config.yaml
n_layer: 13
d_model: 192
n_experts: 16
experts_per_token: 1
d_expert: 288
d_shared_expert: 0
activation: "swiglu"
moe_layers: [1, 2, 3, 4, 5, 6, 7, 8, 9, 10, 11, 12]
router_score: "softmax"
normalize_top_k: false
routed_scale: 4.0
balance_loss: 0.00853
balance_bias: false
router_z_loss: 0.001
router_bias: true
init_std_router: 0.0265
lr_router: 0.0015
n_head: 6
n_kv_head: 3
head_dim: 32
vocab_size: 18911
norm: "rmsnorm"
norm_place: "pre"
norm_eps: 1e-05
positions: "rope"
rope_base: 10000.0
rope_fraction: 1.0
qk_norm: false
attn_scale: 0.177
tie_embeddings: false
parallel_block: false
init: "normal"
init_std_qkv: 0.0162
init_std_o: 0.0
init_std_up: 0.0162
init_std_down: 0.0
optimizer: "soap_variant"
lr: 0.00444
lr_mult_o: 0.949
lr_mult_up: 1.39
beta1: 0.95
beta2: 0.95
lr_head: 0.0335
warmup_steps: 200
schedule: "cos"
final_lr_fraction: 0.1
batch_tokens: 65536
seq_len: 256
doc_mask: false
z_loss: 0.0001
train_tokens: 339800000
steps: 5185
dataset: "wikipedia_en"
Below are experts of layer 7 (counted from 0) of a mixture-of-experts language model. Rows are named router (the router's row for the expert), gate (a neuron's input weights, with its number), up (a neuron's input weights, with its number) and show model dimensions 0-191. Each number is 128 + 32 x the weight over its row's rms, rounded and kept within 0 to 255. Numbers have three digits each.
Before each expert's rows: a language model's description of what the expert responds to. This comes from a sample of Wikipedia text that the model never trained on.

# expert 12
It responds to: Numerals, especially years in release dates, birth dates and table rows, plus ages, coordinates and measurements, such as 2009, 1984, 95.
router:135160234105119152178070198103100061089140136169148163141104110124127108106154103163108169111129149106143109114151128216116107086133108162146163113144147207106118124156116081159123109121168143155160113120097157158157182071113107095169049110164107084125171155164195077087136147116165148116196187158125118155144151163085161149170138151093109087050081154121139109111145114117096177069152091132161144114151137112115099156091102047123130190119061104155140135139092147135122121125098155137140149124115127109169144139121127081142163148147151110121115142115097186119139149119117188137
gate29:135184166092127145145087132156116151114154094164155109072095132067142190091132096122120136089113085146206134141113124130211063084067066127147128121173117199108103103080170148206099123179086162101095127146142147138103119129098104119163103127147131130149151146107113164151124148104126084135127103125088200120181175134097169127098152156122179131144130129056145114088123124116101116202119092116103135107131114106108094137104136109141136110086148129134056118103084183134107068077122145093139083080130154135078085072122066118126090099125181098132140147157128086141127182122110115055
up29:148115103146010130136135157089093158162074141160113114180142152158122115144132081139103126127108143151111145157187114147122125115161119140104061110123132138129106131117121095136122190126101105132121171114140089089124143136126136110155086151142140156068153112162103129112091128144099146094090131123149173072119127087153220137173156074118065150103181137141085124126163084079121163157051114178132186146077133141167161127152172157118160180129156133154159147163141064136156134191149144137050149123154106081101135088126154126136131084137027100166081164060140129163103156086120091131
gate30:093086156078107105188133122151218106082126062129156049140177106135101073148111121087079104104158163169178163126136095090145140123093122090138094170156115114148086159086099127136146145107115152148147103100151137170089127106079123181136113145125109148120169168118072154139145162099129124147129146150157125187070154161158121136121095167170106091081134134162168095080097178110109115182108158099107150139091154140194140174102123162131054141156121154127184151116067093099079079160126164151093148160136096124103150104134120166108127093205158113101166102110075170092117127071094099135
up30:174091040131097142077199111071155142113122159210072140133121138130165120111111120137160071144122118089091203109118160096122175127109092083102119127190154114099163115126116124134136123142116120103133205148156096124178144200138149148132142133188126097139101089102124084126154106141117149133090076081110138170143123108124096094106168052152102104140138181118148095164075157138107113128110107110154080147141145102077154111128117087154188128168132167143142130130097139102164078074139188108105139098127164138164080160167129173091114180105154145205104112054158123097087100162114163152
gate31:137101144092138142033127160153072119087141136173141105164117119082101161093107157143149143129139187136064162098160116127103115147114151135152127138086088160123155077122104141092110189164097103078147143177094134077073072105129122105136211141108108114116145136116104097138168166171147080137134129150142133091077127184173158104138101087122149111141117154124099130111100076130106112070140146121099132135140133133137122188124131093122145099151160071171171118155130185138128184094153177118134125111069127099132129160049184166083109167108091112091056135194210123108089148078141157184
up31:089119153148139114123100119172128192135150149092135076123140138098171178140162113046110131131101122161150078138178157150134164101091129086098170107167145087217081143166141151150137129131113157148136128156158100160146107150125153154152151089131099164139090137104136108085118151124161141097163149100086160162177109085095141161079154109139160162124167088160141107131137151148088154126119180142081156050141101106127140146081095108118148154090130193117185166152202058173106079113154075119131164081112081138148142059136156078112086158122106171078170180095080100165131127141137199118
gate32:110094147117152127166130143073137060116096146069153127159104153122152174110121164132083099162071165140165176131133096114172101126131116167116125097086119138065099145055119140060134152094146118089109109168110128136129116119186109142179148138156172131159077165097150131103102140091183099101086093124108137161139092138131147105149138177124126084158137078128086122081122074127175124123109156099121149164143061140096075145090153134115068113159113148228084134061177156149149114151179146160146148071143143158136122111091088110074146092096165146157195111145100069116145146196111177163
up32:159103086179118122111147119110142051232159149180093158074195161145104131113094151178130145076164103117069105149100142155117122112138129115109164169120163143154181111137173133187097150127097148069117128133092119123147068087083107126086168091181125114147154140117113131172091113123101148081164160105105105128081105172150091118111127116156156118151143102114226152187112182121163081091195196128110096108118201145124133162184109118127159109129091128048116106121114146107146126096125152111121135154117137146147046118172102120138124154147141097138139164116151160087122089077138101155
gate33:097122116148173118139138165071093073181138095150166101149141111083171058113105113139133138097118194088144065133118089107130116133152087139197053139146162127121116094149153129115084125168134122176147170044185092090133118142137111108104152139113098148102054149204140135091142167135098122080150182180161111140103148150153099097138164139185146134158128129139102131094088137130106098077161180138113071122107097144102062133191098089112143181098151076075106177111157095134128142079110103096123157129158135168068144160185131117163129102105144133149115097166077182117131130164118083127
up33:090113104106133116105120150121128147141144136167150140097166157125121136111114116098219164148107169110054056135099089105141180091129135106111121128039146145123165159148094143150119064124115151100103107112178153090144184136054080107149206098128118130123147161199139124147138137141112133083074145110092131146110175063149163133133193085122157157135094113108130144172139137150203161099148125132184170125076187144109181121109156108080175124151161090110133128187125171115163103166114138130065153088126152131077110040122159112118170124127119138128090135095169070141098142146160159157
gate34:142161111179126132157083176153191164112139129173076129146129153115122093121106156029103081093111120162137174170127130106108189113141110120114229108094144191125146108173083154110078074156124111102090075094154127161136064118126116178151148128115120163158126135100149096145134125202178153150134138144113106105144164142138171125152156107109193128136080104098115109148071141069145090160145087082073163200117122171089177080113137099155139107136148127172192199107129108123116125086098167096072118144131119128122091088086138155135134113090155096102151144076106091166131129142117151145
up34:103161096140147093156087172116160141097101154143145163159132182099119099076099124128114154086122115117106153166170123123106188107160118136125166139086148155151191168145089144162113031128121116103171143101164175152144077093083112135170104102116178130097172147091110120182163152199161187127192127131084092139169185160090121088166141155147172110163083086125131082149135117105161138104145096074115146140114125107178144125103140068103180108147135151103171127147136135147146105104116197063148096134134206104129105100123095175140170157100139145110062142100145151051115116102128187162
gate35:083053119095103178077154118143166168128092141079099179108099156148120116141126129082147140102088126096080190098123104154185173172132114142097141171144054143126135074076150109142166164126133148103152087153147074123117097116116169108085167092124090165159115118120108124074150149106076158084097121109165161163131132116161157098179095101138108118138136137138108158134105095189106100140111079137151056124154108150143100102071135151145115097151165154132066107072134158206078122107121112100121162152164178190129150097089128123093105178172196122147129119047106094075101173136114136115
up35:116148171164133144077156150083136135179149122118133131127173098089104109084100148161109091091127180168157107185086095123157160106118143149079163194156095096157151125101152131127115102167165139144123119050112133138130095140160139081161161118106140159153171051135096112149120119167138159162136158102143133120099174142112135137113070125097129087103131115111192121119120145112108148183117130063105102129126142146091140189127125083125126062081049134150143120070094106109202071188167226081172159132132098119105131085173112173072116127181132114157075149075155119148125069120135115139
gate36:111165162126192143179078138150157157123109087179095115168074100145137093127061134185113122113119146095027129148134065143099109140162110086192111125115110132116112068162139051097154150133093087117092233114140134130161143079165118134181121139096137145140171186161156132155087189141053193088155103169108192155124100109101083126128159155147150146104145123135143143128124141130153107060113096117150166120085172145170169122097107145120088074108172125196144105146119129100116102157130132117110142170122139095132086098103128066168147082110106110122123088103131124149123171130113121114
up36:103113049162141148121122109148136126133087148084120106139059154112091152148135095145164091143123120173117150155128209117119089093161144162107126117158045177116166151107086121084118146087143167146171062077161152184158068136142125156118170109151154182125162129147076159142110144165093154115046154120143108086109174131185148121112096104125085097159112138141110140186114046150075120136134129175150155145111127187113125146117121177136165144196115104130160143168101183071132142136145115153201151123074102186122163157130140169136085066137189163115151142111142118088153103107124126107
gate37:143100046109151114118134169081111122134096086121092127058126201085115147135110141109128146137095143117105181137064078125110197080110097128124080153128125163108097147117061183130120128108199161181101141145101091128137145114077151112154099130122127177153104089057149125161138123160158109101076122140165051152137136154098171113134124132127055128105092170146103104096179182160094127092202128149207052112106120135153121110117126120116147092095147123163135110089142087121128087150145126127197222128147138084149064146122103153100135145089108124143112092143134077100118106113124150090
up37:134058100153145134009118169070116174132107071132140128108117163159141116164106112120161167141084119136122167115072094158061185136075115107111105138118114161105100120113079211158156138083139135158135120149122095174195191146084165078177124073164120149161112124103144137206185146128137138096077110104189109130104111104125183125138134151126109115100125191169113128139133109175122151116144137123151085139099083105163096068109166161116102099117150159135148175112087081096126124129096136132193128091128134143165126178104131180072160102124127150163125171140099101096086137169147158112
gate38:155137129147130074146189119061186150121179145090126141211108138114200120131126102137093119161157141112096138173096114141128161094097059152126144100129117102161053167199198089102137148108140164147140144131124089154108144149158180139146156063078127146048162184118139071092150146132148116107115154095124131161139096177051129111137170082116117093134163128149123150102121099121141158107088107086180137136136157109149129164111176153085135082164124157102076105118139156074104127118097088105050173165101121109084160124164103126116101113147098118160092152127135147139216130106095174142
up38:094205118103122127111162110083109155119112127102159074182145163183122128140129099139124137078104113160150127134114108146104105099136179162130074110153109097155142140140208094130135135107103162128069144160100143113190119106067118144131113165101144113146157155141171119138114165129168150120094133182163096134197131144036090080098110191106151155082128086107086135054087076158168192099069131109104148103131064149112106062078122166107165123138096154120092165108115106122104146136042174132122137137110125170130163187136101090080102159156130157118130108107153068117138186102112083138
gate39:114160080071114085142173135137144140106089150122159135142062126160130173192042088074116106140157158151094071109110144138149166114171132071087157093146102217104175113135191132129107122088092137157120139117078121100115134104172147202163158126060160147145092083079142172119123122143150124143097170125127141140126123142117120116167131082082106132143158153067115083161144163163126160155128124126096086130117135145112149084093090110151092109093121088207111146089180153135158173173129199126115144142149103179195122131143108098109156133167144122130127123072125089133076075190082139111
up39:094089070140125135160075107197102106118108092141161122116067103068114188189148057112139116077114087133076122135166104092067078104103179115044119104134169135148119128098111117137108162136115188083082164146125156166124121130171178180124136067126128151171175136151112209144156191114103107099159091115126140072177131138083132137145122150120128154181108131124060118138114117105104149125094105092126172172097109155115115168117137060140139158152121129137070091177067120089078139156162182132143138146111134172131118106142121157110104161066103126100107132105098137093159095104135094083

# expert 5
It responds to: Capital letters and inner pieces of foreign or place names in sports tables and lists, such as Sain-z, Con-ch-ita, Los Angeles, Hong.
router:115146158112072146165110166140104026147097092136167139155093077101101136109119148114110108139146169101137051116132149164099154105114125199193162138156172155071152136174074060111105110130146101106114161147109095136155163102126188116165128118163112082146183125144147129072115181117121157101181159145124141162135150173092123154170110128100102098119122173081082128079132088157100154059149133141148125098098155158054178150115162060110168129113098109144192116144101102146127174083111148133111141102089098090144138171139093131166159148103134059077139108163097171131112161138162182144
gate0:097152156159181155170083204168059139150080101074138113101082165150149045089166090167069121137157119125121099107123125161106123138139138156145134114103139145146109111126088120123144109108134069092123106155076117190128132036118089162064071139096116114113104163080090100031146143127132117162145081087166118206123134111114141152167139126160139190147112086117169096088157144151165127138113156148098118152131127149158092157122169134158072076116068180136139159129171159103145108110093145141115118093072151145101130134150096113132140114109051101092124140069172088133155156125108147135
up0:067131161107057089146149080145141191117138135106097095137118103081176157123135115142136146106144136053125157123117148153138127186104119104087110119179119144186148109191074083158150165133103172198144155047151087130116129147122093139145168125124147162093182091151198107177141128139104129101124134150061155171114097114184093177108074158100142122170170116141157199113122118123143201135126133125183127180109130142078129123118113139138110137138146103133118134158137144126170166119161088136066186213160132101123167098117166119167150117123142152137067163147090182082156113143147184103
gate1:118107140129062111116090087146125065186173111142098094190126136135132169116055127090129146140083114076107168173117122198145052076135142097095167122188141097129172180124155120164148164088133099161115082099122135072190126130130161081094096123089112093135126174175129158125120152173130165113123129155124123092097154157195152149133141139155137096135164060136120113128111128124131176111152128158134155136100089112117086199171131110145149139129125123144112126118127038126185133113139091051117130134060151119166173182125081123127114048134149101136124149137090138091121113077048138108
up1:152077151133145017129141175114168137146140156115153110074138103146148133126099107102119146134092176094113127135157091176111109122125102115133135114137081118125179117132166091065153156146096100073162147037150178117166116178070180137092061143116166153131162177163132089158063100144176104088140129133111140125080152165125173138122103182102116112137162123139105126112117110148141110086134159116151160117139108058136100150092099169160118168183156105092105106111063078150086219146143142170103124165126151116111149190104098081104134096196159172110077163142140103166141125121095125162
gate2:161152109141204154134110166116153102102168173092126123155133148086157106074096134149083134124134128049112117145091140118128145161108167125128116153121134150132168130106147095148118108115131171120153146145118153164104129185124048084087086118091135100104149155118163099147165091138140127133059159138114189122151112121103113086127088119175192116131141155101180106162117081163116112129115129183145111089178149111097083171140139087138090077129107092174105102157176109123123159162126122083205139101056070078124205131020179154170153123087161131083088117105082156114075120093106121155
up2:126139035099131161147137165096163107120138167159206094137150132148147119132122092085106133136095146100102158074112091126143128172134117105117091187141139070129136132048121149122131113165139132063118090142143105146105103121164103094115100097095099116140141201182104162144147104183145156123068158138181097141170071152150169122128114177236134128112166137167178152166064113158153093111145135140135106098102149162079135101123135124074132106143058141140126130142177132116176112172137113138158193161085112118187157163104095111172113126117124121077111129173051121176094122096072131145
gate3:146115083114173114067133111085198134143160134151117137119102180117124142168085107146161134156129041184148112113113114128119122143136079109090210081159143108124144153113135162146131071126145134123131139143114112169121148174125095128128124139055124091113063140151145155084117136125141155132174112128099146155142074176196155177128091135150129116082113047122072208129149135157090180066113114129168069132159147175159151146165180122106077030186117147130096140141125113218136137121130142128119110056108141137135114129122126085126140056177155136128101138087140083171133100138116136124
up3:131123138086065092107117145135161148094106150050150124105155098181142064118098144198106203158111158096129115169094113117132127107172128150132118108174092108117144111180109152107146132175115105168129144094149128136194062155153161120103141180094201148131117120100161103144125099073089113132121203160150122107122167152054072124146116161146161091116050176160142055152167169149124086121159144090136163109146103146095152169104087102129124084078158149113108102087117173042158108122144141138109128140177145127111121140138126100187089175146057109142147147104109084068118146120146130124
gate4:122160164136130133105121113096157118185093119150099135134138108093095079178108064185159092138141152084150122160148191083166127174107101153164152107126097106151150096151180109129137110166171132149124050118088131059133138122134166151135146150116084089161138076098140121146109180170177070161129102070079135167114131157144122116125095116085172115071098180099162105065097147123105136140157115147150066129124154114150119111110110082132112106171166050158188136146085095137118103127116058114111151129148106134168162183074095110114127146086113100195209092087123135172126090148122078084
up4:175082160118120184137128083102161060114095133090166162132155146110110109157086129100187122180138159124145076181157134131147100105075150119141105124101092155165169192156138140094170137101180131128140129097149144111107114074163112171127106186150084095091127066171171153166165101063140172106141103092112163141089117109153127119147138082077185087096105167137229117095088133152108129140147098102095163134108147156184161126160143132131112123178166088151200128129164122095151078153153132162128174138113221149136114123115101113138180145102155083172097135117164134128068091147133150159
gate5:100113124137129106151165149139105101126131078130134169098087116122090107068083138160096169105065160133135134153144060116110124054163127150144108168136166100118118148193138099118109129153070124190128134117062099117097106100146141143164194093127181130101117168132082134122149116112159121170099149083116161158100123111149125082137061113147107098154136141157125198113169105137180104115126162139108181131114113114108081111097075096121193129067098127094102145073046129113185136098084093091055111152076085159041118118073182104130125135103132104108161094111200131151125116135094148155
up5:151113157160106082130162117155123146166105126157097140103126173138142101103148122098123108171101146172180191135118101119124139070150131135141169141157087158105110144148110168143166129093130110137100168059142120113130123130096159168128136100122104117133142176159145128196099042126179162141193079115076164104138127122066133140144163097137111118140150127106122036180147140095169197170137168102070090147113133102132171104139122112058160162086108180141128120082183107133136103105067091100142193092096122171176152148103110165128137118090133162087180176091119115165124131133198162214
gate6:129125191122150090093173109132142157166154128195131130083132135144150147099170170128158156143161110142120120146133148109160138124134094100057060172114149193153131126117094105059081161107149145144135109078079104094128083114134148164161092165191102125117133117109071109165180071113146091108188090089098149099152172121124118064192120098049180136132141190158123164168190126130082123113147174109085126131156106122135195114125127063107128116138106076127131159188127081162152144160118142095132150112108121118164148121140106121128142126105204134131180155130029142117095088138115174132
up6:106132081141170119139182125099151072112110086155107096103102128113190113125176090070177136092174123117141164157145148132142120119120130057187161132167085073096147142104172161137110131095116082130096123198051110171160084137136140132109136140079116133095115147094091124061139098136155158164140137149105132150077094117139059190117071127150161121154151123076086130107095111146131149130143135134135186070119145120095044124121123121122109171156086180070146122114125142141098119139134055215142120123131156163107121127125116055112167076107192131114138137102118120133150083095112144217
gate7:117126107149148094180152138078123129108159134193097104096118133153121158113160130147103147131107101073097089124118127129132157098157097157091067121125116089198149193172150131081141171154140108174144136162144164072167167174079166172097147179114148111177128124126144143036088169134127164178139104084171132058087086125108220104123165183139133112142091089133116139149121131130101160126134106171112132153143141168168101129097118129128114102182166136195135122136061169080044126072089096142161123120142105094194095155149125136150142082175141107116115146106190093146158132142139174139
up7:137152132097107090147126136144100133185115140120200179055161129156103152145119115173105137142153147094177121078143103110138094139094202131095127078114173126122166094084126142123101176135159078124129164113137157091096132139113125155136149206058095116092155152173048129078129117153129107162101164144135159132133201150076152108151118132152152113120096166121174085175161126194119146146156119090121139180091136142127153137115095096109151159180120130104078123055051154109148149147114138161107151112116079107169146138112126173084182092176104077178133109050142154119125209100102114118
gate8:134209128101137130133134170103174135157156130157158129092143127107134081113120114074135142126162166127152103149191140161112126171107131045098174153086078092057089067111117064157109150145131168154166145154109205145159125132162087123178139128131091102138125115139153085056114090114090119094173119083154105084136115134139126079127129087170107135160168087143048122108143133182101136108091121101101119119108144095194139163139119106064118184142151136095199177064161083121075140141097132132139140106121141109101169156149184137219149161117117145134109135145165175067131132144144118128
up8:184209105174129166135165108088155122150132155143132085099165155110128179153156112106146121124072143106140130139086137148119050102103159082102117162120123089131178156161143173210132120149152168164135203123178133129119146078118150144141124124101164124135076134106123100131155087089131148061148118163094142121142125110117157161126129094156149137080152117109074123145173128140101114136061108140093188064105141123189118151103123096149167140162143128099148145156116174137148152063091108208141158183169125212143160154137145149150150159087100113203067161165165143088074168108148133161
gate9:095097042080166127115117144103149119150169159145168104094186161082158165167124123168135083127137085098083102123164119130165116144133151141101113150145097199119087152138117154150134102163080135106100135121141116099129192123111142150090110170133138160157167181122122101120150198105131154145175130110138125154164082150099083153124070119087170133068091133162067101136164161188098148097193094093135156118145158129169134173149103143111106147201148206100126070129101153154050113127105200090155139185078089094141097134127105109088161135130112171131132103060175149129162125112132087136
up9:138191127092141064146077096130150159126139137078111152119111099125134130087112133155118127156055099061187124182114067132140146126147133097110170116112046101121108063117114177085048142122141105154109218079155133080106136114135132113085123183095104129089124167126105121128188142103140161121084131048121154143143126098143101119154140155114188087122149146173098115099172121120149138129128099137133125101131159117152080148141135107134107107093122101167121117087059150137106120119129098087084147144128101111106136106083214029124140153120108176116153190126174164146136123158168127208
gate10:132121107110095132132117149108170119132162095082181108090123180157134111092190172163073121127111104093107134140140144176134162098054091099134200150140140123107113115150132097138134147136105156127142135162102117150196115164105171137148116141092100172119164155191099103071076121128158131157086131144150153223091074150114153108103147147126091179132145138120188094081096119146118157107094107112100167059203119171157100187097082123176151182145053149144105118078138145111109137054157132079127117104104143182144188088083118124148155147100097164128157126127090080106094158111136180147
up10:105154115170174165100108174130132124153121123078169126151088072126064187109125096173135110085157068119100146105110193094153174135115127150159142156140096072080110141120180102130103181198120174121186122172139079182175099136122163169153196128122096113104143122122132126124124133116130072124147131141168139168132117120153127125124066094129131123165136089231107108092152168155076133178106150137147128096083112121154166110116129142135159181086094170155129111152094156106126149060100115096093171097097116113169135108075143110159144116079116105140155138108133144143118223054131193160

# expert 4
It responds to: Heading words inside == markers, such as Early years, career, History, plus closing parentheses, commas and line breaks ending entries.
router:090151174126106149146082164107080080124123095178148185156133109137095134143116149127105152144082157128184115115160169153098083085148106146140174169167150166097111145132163103139137108133115127132129177091088106161172157081086119070157085122185098081147161178145153075079099120115128170097169165123139115178150155176097167173174130105096090061111109155141119175117105105141140124117192120159180125089151158134072106183094129092111155201104078094154178118170095099155111137094092161149107144141126118106176150157130159074171165160180176099141083087166087162101124146158165171116
gate5:140110140082123154110141144146066065130123071141079151105111100102078149088137088113108095112116147166116097206134101147147125066169138163139121164121138098125083143162130096128128118122109120172119105128032135129115093094108188134163128072137125154065089179141087141099091088109146125097075160124180109169066130102139118108141135129150106140104170116139126135122143104134140117166133179142143166131098114108114094126075069133132166129111096170164109181098099091136122132128103101081051098131130061148050131150088147077130141154063059096082186086130193109168150070113149163155
up5:174070124105130096150182128124124074194111079145109146144100125103135133106173106119141066156111141151161150186113079167140106090123143163127158112126147116161104131175119164137124124144118117133117140053125146128129163123085124178117134075148091108155139162135084144139095053129160102070142137129113129092170061087117157129137153112108144158126115141143158060202103173112174173181172150129163183127090068110085145116094115136072154109125113190127115200106140093143100108093095089072118159139150057133083166173106131083046115153114081120092141082151138113193162133141157140166
gate6:137117165152116094115163129133104149112162150176150068128128159206131132062105199152127134161144129134157145165092203121104135123135137097133096189087158164115108114113107130105137136116135181144143125104093112114142173108168116115163095167160083062116139210165081079172191098085131090102170123062122141110138179089112136057138133116100201167096134219156100132104177087129142127168143217080137142111125160082114176133118119076099145132154095136128094155130128114169100095144161144076109153125123163117124140120098115078128183145097150156135159143154058149120093114149099114132
up6:150134081105165113158179121133166085134085105105134071098107111172193149121196056126131143146160111113124148122186111108145065154113184109174166121136080104131115085097175135130114110129145118108089144134086087130157126140198158093045152158089091145144103152100103146042144103116133150135162144170117096123089147117128149157125102105175196203164108125073153125112094111095124181095143149147140161114129175084099072119131101139159121183139075175107175130116146117137194110147137122152136085070166148147108081144106131097144085144109123115070169068126176121168165114143099157161
gate7:069171135124097116153079145074073075119132134159072092146091116122154177104141116133136130182123104057129106122115156072153107134118117091124100092116047151166133191116142147096128100167123065142124104120111143124123186114099184165129083199204105099178101180160126162103086148197141167173149141130096161125149114165144235098117179144135152110104126136154097136097124144161130154103099092136083190188124118146168121164095120150146097102140148188119090148120114110079092140109112109150175154105140152163195111161153146180101154096146113153096128129103146152150140152123178097114
up7:179114123152177132149149138141123141151116121136178132039137152136060171125055128135161082053123121159197113107160122067100079050138145115102134112075149092123099093098147171089114156122208120161114120085137148117127138120121196124153115154082164130070137140133100092132167116123094070139056155151140156129093182211103092158152102134121141127133113112089197114124163122161138130107138123154142180124162199120153130153153147126134152146160111125108111104137073090118197090147168157112055147130054117118102150130118119167067140132127112150152088122111155148125093163091120145150
gate8:151201098072139166153080163067119105174188120160189093132121160141091105074130105109112149118124160140141086156174127138137117164165125072148155150118083053026133136099135100098159129153113145140097186109131163147156144118144082139103137137136130126157157134150146124123132153128134109103190105069164117124141193125161111105155143055128127182163157119158100147121139095189088122081109130134094153163112167201145117167144086127092108105121134171102206181126141100115081129169082103146135114069109151138098144186121161176185091122068101107163142108166129151118153104169179125124
up8:157177129118143172142128081093120079156099126161104125103157159107119141118127153111153095135085125074112108143107117150149092132117149073096098174164119095128128156177120165201111146178147152186086161130181131114106093110129158137100093158114176093139112123145143055103174114070148117089153074117130137120163160144122106084163145088144096177125162129137112167114205100174081078116102088128085120124114128119198128140090138092094173156158185154096125152149124191107097142071074131144114177145180072145086176170172121163139126159101072143216095123149170166121124187160106108156
gate9:074148084080163163086135124135092148126110182127148046157143149100182166152132151212121116124073102093109116145163166091174140097131107098132183143129103163118092154167100132135122051175147158153153155143085108122101167133132102171083198184154139184122112150153136093094171176152110117122169143134154143199169104129145128141138100082139154141074083131192142065161173135147080139101154102097171125112146156149154087188156115106167092123157138147038123111050137179095112111105123133145155171129110112121127098128118138074067128095155140164108124128114142132100165100112142143174
up9:104152137073166120098087137101111151106096094092114147171065104123121187129126146140102079134076105087098112195129087100174185131142155100155229121076045140132132098133117184146107155135101125181092165139123086115085159123135145173110123133048123136131134146150108128139147157092095143120135135102117218143155137101092082056145103093175187132097120148161109101116154114083146134107098057133116168111159164140171127137123097109163130043077125141101153139096074184086123109126104092116106110127118121097125092136093201150124118124166147163113103132143202134083113130156135113152
gate10:151124162092077124157155176105156121132144107079141100095145169189138122121166192098051130121140165091064131164178188160143132107096125127150168097132152130116090085135120142141102130153059123095119108139077120094080111147078146162165154132173124148130162144125114143123105141126146191145118168145160151163083084122148155107135176117085094145104126148118167120116112100110075134095166094146061162113197083177158115133105080096143085142110058125101126094111063119156100107099167139065157183098058095180174098140088115103109136098081178132100161120111146075081082137122112138174
up10:075132105153188158125079150111096134121100079082146148121121041147118177096130128146134085083157111175089136110138160134108129144127088063118082190132105119160152156139144076131102181145094143084182151118155125187153082099087143100141160142119107122129162093112184123135109164170079074157097110134176148148069123108146144065127130109122151133128109124179118127099118158097085113131086103119201124134130114068118202096126128150161106145146100135148156202144172155081135132140110078054111178053129122133172135147126153088154152116123138089132196147210174127120103188139131146146
gate11:111129168145157100114094108096106165082096108138200101140140150152093179144088114088137131133095156131122111135127121168139178060084102112115159102117104151138107174105116098120082120141094141089069153078119085117043093130103168157108117133130177104161133089165131117104118175052062177195124141101094125077165107169115159133136118111082146121094187195069106123098163159107089087131120130102160133097110062112163193185151120100143148172101142121171144163071151145106177109131102172157141131112124142129089141162108140118110147092145128083068140160112177130101080188137085099079
up11:150139096086082115134179063106168107127144086123115127130104133184128154128080144181147119104195112131131086213141155198117090146124139110155149148113126131122112143137142110153137113113120137098135144128132122125114142146157146160129121139158128132121130131113132131113204150124136121141143106138134163076100074046108122135129111125123054165180110097136155213136124128109083137144079152245113122137071121064103185198099141115084149152187099134140127172121212072163175118136134148116121174086141138144126167099156120164136142119120105087060112089081102139094069110063156074118
gate12:144141077169114163097073160142163099166141105052140101103082165094133149102093145090152122111106130115155146120159121115143108092067138138163162065064104135135092153153066117127130144149075086142120167137098160156107085186179160106143160144088070159168137129105136169097144153110037085135068155121136083115070077127077151102207135115168135086045108138108103151122148129147122148109127143140157099151111144104162126173124139098083130107096117098104106141107105105157142126182133146125161123157107033158160109105126094061111143135119127177132185140159132051111093104130165165115
up12:178133214132221106178090128140091122121146095117104136154115123104133190117119160106162102136097115158115113139126166088097119149126120202143115103131105142185134117141108078123135186127075136098161134119175180208097088123110088108132176159193120159086169083177124123107149107119151139151097093139116118126166149138172177077133093165128113092140117147173098118149143110127148138143144133136199106113130126115132156098154099118180194080103096137161145163129123096138098099101148110163174106088073108159157140098135117095063071123143189173148115147155126128115059145012123158121
gate13:170154122148172142103139167129095161114133100163145107177132120129126146184170142144080118100155136176065138169152092141132096090184100147135155181113141102112107140161101127126116125124139188121235186115087176129135098112139075084163180116142122106140064157217152167080096108126121150107145129116111091138127121174112154123109063161121172124114105127127134158180174137146142063107098158119113123201156124121097112152098145160087136086121180158147122064173158129149154149140147134122161124177146104129072109165107124062084138107118179116114084143142057132162159150145181068066
up13:111135117095112122117116171082132132119109105145141038132134122200164152115106158173113136133141170191138167096122149142161120161083103081125168171099141179085118078123114059100157150109119110096161166165145141157162092128094157146166120120162072181059151110140133126174110116097093197129091127149178154099107135169210181142151165136165094081134160131146128172119145125111150098162133144087150088071207092085128158145096131168141137111156181120117144157102129133093130119136124100114117189163119148109161168190130163106125157104074122150133090176155099130111090068136035100121
gate14:110155115100167110115179056081166059109082189179127071154074116133129150099153126070139131151120131108169098137154205103147103107159166090102074142113162134092159152151128154163110131173129108155097156125131085155163112173092225088104135131110128149105069134158176144140076128145141060161104137124120212141145150127152159187120087044133127101119184095129133147143103137155099123139093094157170105158138135113084157108108146160115147139104106103119132158152110162153080125149103146148157175029081098145129082118080127112171096132106097098138134164096117137166075124105126102146
up14:094172079139155121097118081083145105133045101168146110168106089061118160104115098059183130130129143128138098157133188122130151170092165038137046137160156178104170119133135068197128123106194116165143130108112077158150141148112131178147154112142137099145112151107123159158115109082107149159119161138132169103124111117180117141129147102185103128087161108139127101084068119193213115135088137120103111156149085114113159099144158152104103071068046127123124116128157115116121141143089161127139116138164089102121066151142147104147142144154127142134158177170051123133107111154088130075
gate15:182173144119139124125113175146109120105104143140127146099120122124182130115127095123146074122112126170118085135147086160154178125127123085152077125173108179109179211135107114179119096155183129185145088106083149096134153127147066171144115138078165131106114139073217042126095102198131131150110172133146158188156084113127141109169052095146110103168173179175168165065132128152084173152094132100118146100143110113139109156137133154137088116102196155173084125146092158139134082163115074157176154165091124072147117128151111104154101109124116146068142138152115085144137170148107116083
up15:129133082160143144110174138130131130107149095110158137145099111114122128049169097074106156151143126124106126087177131073097080157140135112107173099176139093144143100106198120098131167078195141146114052125159127172161182126136120121128076162153150109136065158069100151122141154133118125107110124151141174119172107100139145130114166174159077073123128160119122170081077067127093127126111144100117123138212185165158129117113098124124109123147066097132084204100093143145118142078160133140132136210081143167151140101161098138164082155178163115113136198123164072141172140148074188124